{
  "n_layer": 11,
  "activation": "relu",
  "moe_layers": [0, 1, 2, 3, 4, 5, 6, 7, 8, 9, 10],
  "balance_bias": false,
  "norm_eps": 1e-05,
  "tie_embeddings": false,
  "batch_tokens": 65536
}
Below are experts of layer 5 (counted from 0) of a mixture-of-experts language model. Rows are named down (a neuron's output weights, with its number) and show model dimensions 0-127. Each number is 128 + 32 x the weight over its row's rms, rounded and kept within 0 to 255. Numbers have three digits each.
Before each expert's rows: a language model's description of what the expert responds to. This comes from a sample of Wikipedia text that the model never trained on.

# expert 15
It responds to: Pipes, semicolons and bullets between header fields in tables and infobox lists, as in "Destinations | Notes", "Title; Director; Cast".
down0:114079089122138123111119131151140144096124114130105155114116108126104132175117159121185135149091138114150158176140126115128161102125165169147071114125074126123134136124076126119108148119194111070188174064150112121217203098127201132115161106132161175094147120123118094176131116221145107143114192157163119140125156106078137089096174128144161092142119066110124118125115161165093133137171
down1:154070160108082159108084130140153114111099124151061146093169148150121120167148198085152154158092107141154137114189183195175096115079173104150112125098103199148091152019143098167155108109220132098171172193087154139073190075192129103165191150117152123171161127131109115112154119145168119150158157152102095147119139144099175127119124143104110136160155131164151141152126127114132128126115
down2:140101116148103139096122126142141142105094113137088120136147126122066144188088167088150159080118139155147137151210110195014115119142139147039150096110144086083176105145073174187121152125176119049144138107102159158143189151083175103125133136073148166122128094125186130131125147179125114103112094136184151096185126121109161127106172111102166098185117182103112160116107143134072080090094
down3:090130084144133133127111147132117115066124092125069154103101102122173120116146168098192160069076113134075162194121156093170157093125143171151103068119089116107193139157127107191130101082150159139170150101141106149187149111146142136140177113134122141115148105119124092209130107239157136143104168129180121090101182114071160075091184119103146123116084028122139104123127138115119135144138
down4:116126119128093110114069171145102130078101152097151143166106115120108136156125151096134137073055165146067117165117116091111148097126193117064078047139094137122106111172124143142131090136124071121138199067136131154170131122104136126159118119181185199135160107097123110165126176195129198133136156184216201088122129124068142072142184133081113157125127091097081163087113089101169078129131

# expert 41
It responds to: Vowel-consonant word pieces inside words or names, often after M, C or V, e.g. M-on-ster, C-ult-ivating, Inv-itation.
down0:132109189153115140157091150067118173130118111137118085117139135131057127131117134086159103076079089157183128163088141082146140114131103053101090082118130157134119102126077137069082114061130154208142096122132114129130074120143194108149080073164100178085126111157115108123115143088150128163128117072143146065153119069106139133154225102168116160180166138147138142086086182105135069143154
down1:147110157171129172131132130090092108200112108056214091134186191119128136149089150072118140072118104092109089164109133115122145122148134100151106107131134101115126083144160113098071083087123178167158083144173148147120063115129162144199089128091125168156130159132110161117128132171102113161068156139123133101155075073163114066115176080112121105148109172091145130107069165149122122050184
down2:112164199135086187196116147149091181133175148129132131084106133091136126149093093111184156140142112138159145150098106121146073131124116090138095109051157137147150090138157133106113154118169191154145119210148144127087123133096129112169133157140151116081168160175057163158163158127131110167151106071118120078190110114135125093139161132136131178109153172107113162107076180120103117150219
down3:095129069163118114181061079116181142129151074150071093178081137093129110112134169121118102075133176218072151089139094126115111153115162143092128206144128125126106075104124160166154110113122160128167104146120133099076135058101143102111078117157083124109128077097090135116123110125097128121102121083113132059128118107121150134143166125087179142130145110156114177144189122207125130103093
down4:090137167079168086166123064134110130088113152118157159150183130178063095143099133072144150151125091157153155124110130091117139118175129074109139132121180179093137119131052112092132148161139197088172099116132171204110115160098148116119108133149200150165156122151152119119127109140202124109137142093152174119118050107126090115134170125115092125109123112144138089131151167136134112160150

# expert 21
It responds to: Word-internal consonant pieces and accented letters inside German, Nordic and Slavic names, as in Schwäbisch Gmünd, Norrköping, Prokšíková.
down0:169145098169112130080140084163138108108123157076140087112163123038118140191154076110081112122172151088130115164135091085092132108094097111098123152073141074097118138124081098082101134142080102136116132118136150051088071119144136102160140135080137168122134160143114174105099153158091144178131096111126097083088164092095138119126153116127190174066119200088160158113175155176210145137174
down1:116121143129103120108104106098134163190077164184096127133084100132085107123120156127114103107116134139097105128115123186115197114103134152082110188206094106164145167095094139147105109157130187087127129130105154149149157147136081141088163127168122142203093130132170076091127105134124126063074118137114162126139180110173153139114096123145124041208188092143057118194152079117121099165083
down2:168099107144095137099134137114108074121148140155162122147069062148084128119052139131124152176136159100103130096110079186222128131125126131132097118132154140214169118099109149136090094161100147090122162117120148119143175149155102167096136174153134119178157155161161158082095136141071179114075112170157138172111150140171119113110128178162152130192152160174097074160133130097139096157058
down3:159096164144105194120092099160141108123136176123119077134119073114118081133061114114086102164109101132070095189080116115116150105112136121091119149088123085140099105115158105117112148181098161142110145147154134118109094181184194146162084120112108157131152101135140124093135171154107147126137084120056129078067095110119144081080132126088153127120136144134161147060156130182179130119118
down4:076092109077194132109104106104152139110152087147122125133117101173146106106113149154074114055088096146161130138140135084070086108155109152089125158089052100136123078102226134178152150157115171128136096153119107100103105110166122131089112069124058102124148055113125136161118155200153134135099092120029152078166110127164116165176084144108124155088111080105143119127114083201072142110096

# expert 58
It responds to: Bytes of Devanagari, Chinese or Japanese text, plus words opening headings or fields, such as Education, Infraorder, Other, details.
down0:130156171161144112109137137108137148109121146169128134113089117118144127113115114147133125109128128216134160143111118130137111096111120163138121133134124133099149156129119000107129139133144106148134125119102125141127143152142112154130137124163157139126109116132111112115121123152097104113095141107141134121095147139148114139127128137124122080145128090137115138124152128125085121123102
down1:106112147167137126143123137128115106094121136149148129125103129114145123137143143134116117113106140208122158161105114119146129104141125147137120134174127164080138129122134000160117129154128098142120131138102124161123105135140122168133095126138166168145124136108116130129119139132116140137106149095119139103117160127132134156131128142117124104138137106132116137112132120113079118118125
down2:103130090145124116153117162140079120093120125123165126098109130066155137133146142113125112103087111199136150155112109137147085115124161123153125159149118152100124093092129000137139086166076095143091136118074160145122087147137151132131119117149137149154120102105152160119124124144129148122096146113071105103128152154142181144159124161102088132106135127126129159104122093102102124142143
down3:112050165171149134151118112146087086116125156112161155171110103090121130128148123142111132111116116118117164178124142098117152083139131077136101138189133187071148151121148000177093136148133138129126153151107138146110098113135099152147136118124166157146113135120125124159139131108149184162120127084125132117120190107125127121117122155131153128137123117148118130091121129107085130116112
down4:106098146161161111150113131126096102112105142137157147161121118107127147112146121120120124121106108163125156157133106117137133083150151108142114139171111165067164120091114000174115141152085144143089146147086155129112089129136125136143136123148141154139136103105138131140138136121138157126135147111081121113128173158122178134118124148101107126139133110150099126113114109097090128136114

# expert 31
It responds to: Words right after in, to or of in prose, such as which, regard, later, well, there, however, or place names.
down0:152108153112191158089172063122185183102122162131122163109142113157125114118100108065135098079144094148071149152096123125119180124172148110115124130083150134167187121104078138090125150099169117095044139106113120141105133118079144139146142152131124127119155072158160143138184131180151155090151111102143066130134136099169119122099099091137177100103075154162129051118133109125125091128075
down1:129117162139069137148123176162120115117097127115128176169137098135172143153161152185089129138123115133117158107101074149199082133130031134074100144098090122128078100124173103142115136093124143146102117080151152152142144094110164153066182164156106111162073142141142156117194138096121105107110141164165175143117174149081132164185161164132076138134152148103180074182129132106145113142091
down2:113125125133047073134093177138127137073105137082109103101146178124079130120165157102135125072120121099118122109120158137146094163115093128099136092089083135163108143074152110142122117084170085108141120168108134085157113123145094140109202146160120096052096142117092125139084096166075148068151099128144067060063139095144140110139169134154100086170080180119166207177120124128149208075169
down3:140140179146111114174135170154135116141113134144102147104120085127160218116152074188128132096160155117153157111113058124160134103099073136207128131098157067107112106201105153159155146142123126159125094099120157139161133126135197107128064152112113151192109101137170123083144110113170110126170179105172153152118085207078140135188127134072116126114124091184182159128182135175136131126146
down4:144089175077156121064158089191101163129176095087127197097150115158100196147068133136172172118152194170142183095153145174087150113149113135170081091106224138131108148119139104156142138152159113076131123145148111141136117114135171140141114135176116142091132113121119101180182143178153096168089139135185084155130136167098164094099134107080208102115088170121101082100141145089101120137126

# expert 56
It responds to: Suffixes completing words, such as -al, -er, -ation, -ment, -ful, -ical, as in entertainer, informal, curator, authorization.
down0:106179134107162115121094113107154108147115111156130114033076155097138164100149115182130111119184134100165104073123093078101115104139096146137096083158182159049150187157148103171151159106123152151114150176132091169072076143100145122191081128143127114091117112078156106185131181089130089122145165128066162140139110137122130103105112110116147104145133110104127131103163084140117146126103
down1:082145111064088168041105120092107139131120054135158117178059129114144210132192132132108129088155141100162129119184123127151159087091107153114185202129128177138081134176148083085145158098122126104105173159148142089124110148066118092092208111078142149114115114127120153156151170077107112112102110131151106157177107114033153142125122139174088137150138224172124121171150101164101110120108
down2:160181118083149149080119175103130118202091104160111121191096088124190100053167131134084045132110138134125112139106100105159153063123126147080104121094120122134119153173137121134136142079083100166046146078115176120102141145131142095089118082154117102116099137124118137150087129108111115123135092112215142103097128149103107162157127165187082121171139174177103093157150109140165079112119
down3:134129100154117182114182141149073119148126151091101120115080085136085153154165127096178136133054129126102124078083150161048180145115123113128142088150124180135062144085108091151071093117118102153160191144138154169109114137074175133177121150150110172109152110124107122127158130087144069121160165108126122111171073111112123065143199121110151075155163149163160141134097164087179131122183
down4:072142144156173123121107197103129139151072170143160130128098148123211118093161163109167102063143048068126088142106136181096133129144140112115161149125121122097160131125120081097140156144086174112083140156155197084086114174169144196199105088150084147143126052136133134122174128085121091130119178070118140112120158121082111141155190092105102133160150181090094117059150106155141143176177

# expert 61
It responds to: Pieces of non-English personal and place names, especially Hungarian and Slavic, such as the z in Krisztián or László.
down0:151173069128127080147107159125092113130128174106117202172152129113148118137110104135145160129093069130131142137100162153111104128123159140110108160149136111103162085136123117067060141128125146145081183116184118130097104034172196127140150106119174112146130138178153151094082099055108111135124127157073141122124101087130101176131112110104161171161119168097069104093118119176109188104144
down1:138076073152124159117117109123130121130109158141156208096102134161150139129084122126156108153131110123160150162131076181134126078096083134135079132132179058137138156115097172157134169102188133158134130154134085100150144111204104143110150115140155117124078065054098147099096112104089065099181155130153071119026118142129143136073126127132164097170151145109099124139168119163115064128112
down2:104104086177145096054102175177188185156071130104178157114116184104119093135106179151191114094113145104136119079130086098124128113162153094157117117115101082130118174140093160116131127086102045117110134127151125094184161098075109162161172132140111146179154131128085128093164068149111099137154167117135095174094159082178109178157110170124155104138078147124095159149160079146179083136115
down3:148089044114130164098127101144160108144099163130124213183097096190167141092102114166171119145143113120150177127169122136128161156113113163142108117129167095123136107111097163114155126138162106124129131159115114131134126050223094112124151092154090138172067108117100149067082099115129092080126130117122085100076128139094198181109146115069165074149123140062094120137211129177136092114121
down4:162147120101103206140138168135171126135202107128223173124166120139097148080137096154162115130170122126120082104153163124098166106148095145087084091148095110149173207137138128145149134162128097142105116057102150131134131142142110140116174159112165159117108105146126106110088119175082107099092146135101181138068156084144140067156116121205115181099151117157080123069118091140133134115107

# expert 54
It responds to: Common nouns and adjectives right after the, a, another: other, same, many, side, area, city, southeast, initiative.
down0:108132154123103142142084171154109079089079152114086128118050140083140184135147107124095104167141100118104099159133087147164151174125173094094139146074131124128160129161167113088147162092149153128092126153113150105060143118182116112151093080155127124151058053092109143026196173134153149107113117164131183101106118059163109099099154177101154081091134110170136141063079162164129117123114
down1:156135105113150140109111094136109174166142116125185149123097155149092184109124109147164155138148155151136157072155124120122177149145122118192158069127159161122162085160092133139160112137109130077111079153183134134113127089115142102203107125167135098147165134094094097129116099127174114125122122108085137163218077127100138099146113109075231154149138110074138137049135116163141126083143
down2:098076078151097141139131148101149128124127127146111150137132186134205099178169057182114162191111191081145086121051131091168051132178189151098155160126153138120148090160117099155146101141137104172142121116068130142053099163102151108120092074126114186181142188101152107113094132066074090106122119089102147114122058205175127053089086144132159138143171083120117136142117089186144168116108
down3:102104124109077161153129164085120169089128141169131103098133180068095173163141143092127129114135093126185153177171134128101091122119126107117144112088065135135099129117143125125080110193151128084071078163144112127165119157105112145130176180163103161136149130146106110065123085170081134082184089111126167145120161169110108083145116142104147151161143147122099146138177141120089152091192
down4:122086125117133136161178146112121133138154147134090122160136179183138124084223164162149060160120136044087085145085077133161089118150184121102129088134151144153092111141081045143114118164116137099161132160086172156126151189089136105129090143116111127147162132155150123128108082121145100083194103144105162102086129094135111115131124130197137132144096098169129149091161060131120151150135

# expert 4
It responds to: Given names and word pieces inside personal or place names, such as Robert, John, Fred-er-ik, Luc-ille, Plot-nikoff.
down0:098155078129153099189179145149074132081165112128143178097118099138099142106056152157128170152163213158102085103149140105082145116095145130153118104091183138091187137157137113159147116099158107138108098124127151131139109101081115121159177165109153043127118139107186115089138119104165088126144160111142110086083113109117096165138049127142211152119092127088097091152123144091132154057113
down1:141124098114191110165155078122119102183151078088141124077089072166122136135176135142131086151110157143099087109164144140133149114074077126127055094096095121124085117092187109168117127104216163114116125143120173187167135096094064108185141129097119097078167126121113116140152186125169156097067061073087082099070116127084170106122137087113116118152103064125149092154174114103141152077085
down2:171149059126168118112151158166147131172117084168152163095147188099142146097128119082157167179098183159130078105182110131158175141119139142155116167091092105114098112086104079093148134183149067096129168132183073090125120138144178099142151175147161131128124095158127133169138091157092131174150169171150082124129122146125105120137178128143170155178173165119114176110152146180099172131113
down3:153103088128151157137119086144147163163100159081116148152126156120116152122122131135157126129089227140043151141176101129110120118035110128084090140141116112068083155130100119181150127104214138156154158134132154100126150079133102088144182135091084159098109110147104143183146091140132122122137064106048108131116136091128155153092183132132189118145201182120162096148117122135141130087092
down4:088146141090155111145131093174163175096135123077184156115129096156102172192106211153117151138152128108064160157112135135137143102090157104146171170137136156074085110102208085105154160127157157076111070155176166130148156102143140120170105134108126157073130120119131175192131103147109090150118070135087125119095134121123153117142169126133150067134134142122182068119186114113139169130128

# expert 48
It responds to: Word pieces following short prefixes like Al, Con, Un, Te: ong in along/alongside, ix in Teixeira, al in Unaligned; also CJK bytes.
down0:163114116117105125141130097082145146111093126144147122139085178048184178119170179117125103129104113091166099068140141159171084129150162103123176150125118139076133114183173157107153180140137118138079153156128161077074159157138137116149155086098140157204096123121163088076128115100063125100082110156162111199176094129126094137165136157154107146194130077117098126154188052131133137097116
down1:113071126195085115114139145111154149156137129113123102160064150104165177117137074163144110136140103096160106096155119083119134090102156174147129163141117129182114165175101177127148154165125060144088172134141124139127152138132114110083189173173105114144132132078168186162116123119092102142092204117150114154144103142132125122128120107111126057125146134115122125157133138111068061111134
down2:142116106104119121144143139077126146095066147152185139127104142100154186167162170138091122076097147066162136105119135156142089139113120112129143124134107089070133169160160136153143176142140155113073151123139116129095212178139170097158169125102120169181124112107149113089147149100109139090081109161154122211174089170164081135157154144142123171190131085106125127140108083130112173068126
down3:105182157159204171111082120125121094130177112108131207142127129138118074127206101163143158144122133129118086105087148173175093122112133117148178103184101096117110110134134098103105141162172135070130087136163198117111134133105136111164071076123205101118157109184106108071187139077099148154078142148149113114131156089129125133102122098127165139093155121098086141110158066178150114167127
down4:119124083097126170157178029148123125118111061095087166086120131109132174166188131166134155160149109113119086122076139147075076126197167136127155098136144172063097071157184124121114144152083098154091187099118150138114142130088131117147119132154119178119096154153116148092129105093081162082128124108122133101089122154090138116158084122127155165136143145134101157129101130140141196129179

# expert 7
It responds to: Suffix pieces that complete a word just begun, such as -ing, -ment, -ness, -y in rocky or timing.
down0:181134101127130154123177144172155115101138110090086115156143108129147159182121075133135119087113174133125063126102157076090119151153137130109109081104125144161102109150096123126151084140115121183141123132105119075079105107095156096134086119119102151147164182123118082107159089101172127173225120130105155104137080114087170087116160153095161157137191075197183128153098090177132125160147
down1:142151128182109044144142143137119166149100152182140103193048113121109151098098101108108109109139166077084136099142088148086142184123163170103145143117104138154135142109062201080158148175070137122151086093105127157124088161091144131172153122156132160142179145161198171070112158185141127092178153136116140125045149117166119111088081162148144130172160108138087141147152100130156096131115
down2:135147151141144064106171092106142146152122141222119128161106117149170124123068090125166111087112164070138151093094117107146174105131188099139116075117136141103197163133117154153114132212099147069102131183117133118092129118158147081147148087189084113140210163123155147123137170152087101042137082118092192185069098127157130123071140124128164189143129107119120149163129124128083095131124
down3:164124121146139140125147186170105133106156143086106134203110116142069125122108144147099085212118176125108089082143165067091174148099116104128166157183103133143107127123074168095167091118080136202181105142117164186098102138052119159187158116091167158150159108129157134087138149087131112193191157183118079118133145122144149142147118162136125066135152128164150133155113123106190104103089
down4:166136076197148124133135119164125158080159146133123068169134091161146095096114117136088092166149133084091078071123086081128173146113127121082102142100104152132155117108137193062167160112139122163119136124069125121137125122089134144113153127083168139135132110126176143137143182110145116131152111174109136148077123103157102156166111146135128092121105137161131132183181163079154069134056

# expert 53
It responds to: Syllable pieces inside Japanese and other Asian personal names, e.g. Mas-aki, Tak-ah-ashi, Mats-uy-ama, plus occasional "of" and "in".
down0:138105101105145160133060129129170154154136160208157061130127143119129121143105183081110162155092181202142119074046071165147120115168109177123112107099112158120156129146100165172124133129102109103090104088072144193184143147107095150110051129149135119114083111119176115115149170123133058095129103117052179114074134155153159111112118139121122105136184102134159112165154111111097094089188
down1:131135181168161137136144130129139151161150155101076097166144105115088159133090131135116107122096154158111139115054143165153093180100152153126132120119122107174119168223130192146144137129109092129129043123113137102139153152177077166102106057093112145119128080124127123161123100154224091082136122143198171163153137087112105121158163125113165175093092158140153166106096062100147107082135
down2:130132181116081117146096115121156077183106181089109093139117100154095089084158082146115096131099088149131105123150168104149109155123141112083104093141056011139100174074161151075137158114152163082164071144093112132162093109124144128100181170132117113100128112174140179104167184151141133077132131165166128108133128137122050125112199129114155164167140136135067173107135117164113136125115
down3:145096139142154164174147167151142082184142182153102112153119153136184182132171125185136158157156143136108128106108073153151150146065110167117137141109068131108169132086114142182156127075129156118115098168109090140122129144175136156109098154065165121061152104168149142174199120174092086131110158124120120124084147089127126089090192101124154121122141169155121095148094142147078111084042
down4:159138155145173159136157166125115142153132150117088118179133132131103212156100150098117117128096139147120147094064178161137123139041134143119119151120128162161139105201159134190108148159118129122124081125110143130101171178188072177137085076087104131118096074168089093122133083190184124095133115177159180145136148096108126111163141123112142146128082152143169147088113071060182096090145

# expert 36
It responds to: Word-final pieces completing English surnames, place names and song titles, such as -ville, -ington, -wood, -in in Rockin'.
down0:152156095172077099151101167133134144134139155172097139186101114122168099141103110132143102177162145165123100104190085093177137115130160128074085119111140171130142096147120194151135132172106074153144133141106152094107102120136150140096130199086140133101133159126158163154152093163088097092153113182156144153120097132144098092150145149128130148191151140121194097171121126078123119151098
down1:122145105169108060110135143103140151120122156167124142172118091158148121082102140158161058184104147156153139068119052138188129071114112132081104139089127146125139165141098212174155152170155108127115104124126121127136094106148087162085141181137129125114162123115116136126128126166149093040155113163145143140125109174168114111121114150137045116167149136129127128177121118072103052138091
down2:097187087144150120096185054116159152110131100137133153118140096161198120128169140114103073112105077095145125124176163171118062110171142157128062169143146129130138160136132099113144142136117118088184140150150116184156112129121127096129167173185113092139121091161088121173080151157117098164149167088146152224157122173154172132131129177129109163101201101195075088159113070154141106098132
down3:162102119098136152126115170131065104103083150110101192092140196114083167163137147146137091148051130157120132105093152141133163193133182127164122058147117102141099151109167118085115048145081109125108121122087168112087132095147142190172116098066133160106096112183111103075177066051181168159081126169160109065118192094067184077147144107162177113122151170155144129121177154089116155095165
down4:142184140121171109139167117154127104142142090119093183088160084114146117133204140082196095064108156144108086153182154109166081099105072087082116163105155098133159161184107054121156197095142120141148159129118142143117138133159165157090146191089101078100172117134107143116124112170154138133148155109132140133202125050099108150141136165116096164134088167135154072169143129138145092146104

# expert 29
It responds to: Single consonant or short word pieces inside proper names after prefixes like Ar, Car, Mar, e.g. Ar-v-ind, Ar-p, Lat-v-ijas.
down0:207127146138142115090072098112136083143064113141127149130148150152170144152065173123080132122126148131044141146146121108101154128178115175121078191105067127055177150142142143120153162146147075105164102111141055132165081099147157184099118107144128163138146094096112091096097085093144120139109066122106128129115038129160152157094201133128125094120148122083159094191187107143130124107146
down1:147157070114142149121141141173107138109160119074115130119139126108155127124130093076141221146095161123188107127119149192140079150160155149113107109122112116155134085143139125107138142102140110085127115133108143128148127120098117166147156175201122100142117167137153129118139204201080155109178167167154043140126158109128049097147136121159115167163029150184102149161137156108137091120137
down2:160182088103167158123128157169052135123162181022143135099135168112063172179150095158037155090133136110123130134121143110142093122134121124160143121106126091167071119121130075099096130069144156118144130137176160144092165154138118086174109156110097126138113108115161081062134130147156147137157122145056120172105136134085158136196116067111127104052087115127147191125128116154155135131116
down3:090162164129183078162068105130127174141113142170128117098173163151093174184167153095113120137167107149086208105111089149110132125081125078157175113115155151084160151193150117095097210188127154084120113122182132157122173170178063084133055113074129103146130078101133080124144145054134147121066164086107185144162096143120213138136081083162078106113158088104146109083138194145108159154056
down4:093158115132166131077106105142101142095079160110159101211119177152133129130065154117093166152144151156121159145126141102087123126114098107102158124117087093040177123142114151112125115117098145096191094155102096132170068120080135140126135106157146167137114108136151117128090073123176168153135131088171147125067142121076114159152172130162122178097132108145117056080151084151212174123223

# expert 10
It responds to: Capital letters and short pieces inside abbreviations, codes and odd proper names, often after B or R, such as B-ex-hill, B&O, VMFA, GHz.
down0:129142096108121133143126205184109075130117109101205106124156134092146106137141089087148109105140145118166125131145198136106121171161119092155172146110094172114103195155168099131125112106101121126183104098179135143146079135108162163152141129070131166061098134116208068100172096098132166162103164133094140060089165082099112083170124145150133140116116207165106133126119156092127144115144
down1:164098096061098146141122131176091121113141114077168132102098134101123174197108118095128190112172127128118113177109165079125103153138187097158136148146088088175084084136145069097133132152158134136115094134114101042118125139117154133124146093123157132134089112153124137077107137118099136151121105129109112152183173079078148164176112119180166191120070139105106134112103149138172166103123
down2:152189154164108160142097172158170053153148070132165075164138168135204111139126103083184087101152144122129140152178164164120085135157113142162128165170129146134089121150136112139141148106163121131156135117177127183159127158165159131164167118095140196061109107152157135074150119122122204135126194144091132094115150106115132120148141083181099135094143104108113161168150119048151136069155
down3:108079143076109091141138124138104179142139097084146085087115101111112098141130124063138141114107133146136123185060159094118063116077125146119163133160100113160057132158129085143146156182092173099166087161122061109145119154065169109097152135162155121135089134174093128104104113129116149134122115103112115155148191090058101156143061160217140187096102165132106132144084134109122172182168
down4:130114098124105144135097135122106132179164060129094092131092127159195145067069136144098100118111138172102168109137103088132132026121122131091145177141076121141175101128129145128140186112123098141101140092093085101148175115139129158055142145081133045119133085138105126103154123187174109107153148186152153097099151143168167148063108117172112151122177108157118120211178108131146076127080

# expert 50
It responds to: Word-initial fragments, numbers and words after was or sentenced to in biographies, like five years, r in rallied, appointed, daughter.
down0:148118142106105141173172167105104050115157136186128090165120120185070123158162133045128165196105113138186175115139102153104144103139130057118148150143191096108124128148122121166160093118121128100146156131085124124176118173102119140135190145117146085134146158176180131136146081165155190175120138133105109154119115132167186118110121165147129110115128164107163114101125139166151177103103
down1:140173177158105051071157181138101164138142099114167150152119164108150151095099100144177133118150069074143093122117180174124073131143166169141126150100151094195106156206097072151112102103146113124109127202140075112141134066144140147128117112127162110148132137162083131071120099084139169120072092198126115128112171149082118130176140067140182081122157160106101149186126159146136105176146
down2:167156124146123112080170184126081172175147148145129155127130162096100124130112085118197161087136123097178090151093154165123105108160179100145115144136129087133105115145130082106157131105089121102136147146148102156203094092119085096140092097123164119151102185121071098061104187170132137177097121163098138186140141104131139152138163087115185066134146154084143156171168165182105117101091
down3:118126115116118111100110078140110151111149106109137105145133156123143146082142064077130141160086120126158097110119111130111171134127075149067129114108149063158168210193120164155143206153176112147139129136115074070100149074137147123107152126116174121133178167100129123135135072101129152082063155148116089176106174142122108128106107094125177119158148164077085096141166168148166139145156
down4:143125116133113136153123177158121089087152125092128070106152143115120073114069108055150164145144090113158123115167117163100129116123144085129174126121171095184098141134115135121121121068109161131139148135093165121129096208026104174138147134127230091128114127142094144079176096104204175200120150114125114165138118132105158158199142170157181171084113181174132107133120157114161129066101

# expert 25
It responds to: Capital-letter abbreviations in sports lists and tables: football positions, country codes and team initials, such as MF, FW, FRA, PSV.
down0:066146150160147112135148095113171174092110113136044108149064151167140089167137109103184117107072152124091179152107011170118052079112162176171087193162132144173145162163146145144164219192137143095102134091135103112110134116106072098098151124157149136131145147127126172135123108099098095093124164108174155145093099132114128180150081179169164092108141173125111137149090085131072085152135
down1:148131135130132131191127168136125106174150158143119122135101144096126096118163118131168107088123142085120108090081128159175176166113151142096130136170124122083142184148085149133120141168179166153119132153177151091154108135166149134166157118112170106103088157114179076154149149136094165064097127187102119127112115105169095159105037073140117118156167188118076099089161139141127147075154
down2:141079138134153147189168170122142116191184171128097103155151209109133090104104119134192163126101119098117145099116100099120179140152190174121112101120147139136107097160101121135135125139153173163090159172154153106136123075125161081171163112080196043114060143094165085106074143115101167086113103174133110114138137101148068142104080072115096103133163111111102124081147119119151188103156
down3:149081154173169194215184089126131092167177183096099070157164121174117099092122110181196109157118144145121121128091115108151135141158181130159072145145163110146128117171047092107129128108120191124117082131108140158146166051156133095204136082096167084086074118089160115105087103073137164130147149115113103129091136148170096115114085089092158162098183078131095134145126086132118127136102
down4:172136067100138116172126122128096148169099070160145104125127138134087167165142161088119124125083095153125097070151138151102199189163138132136108137062148086111070178128064143120146064133135054163140130115141126186197122158145151174103116192133177138115148092132139103154140099086139133088127144094131168103109102141163193076160133173213080150181109208137125075166088149181150143127144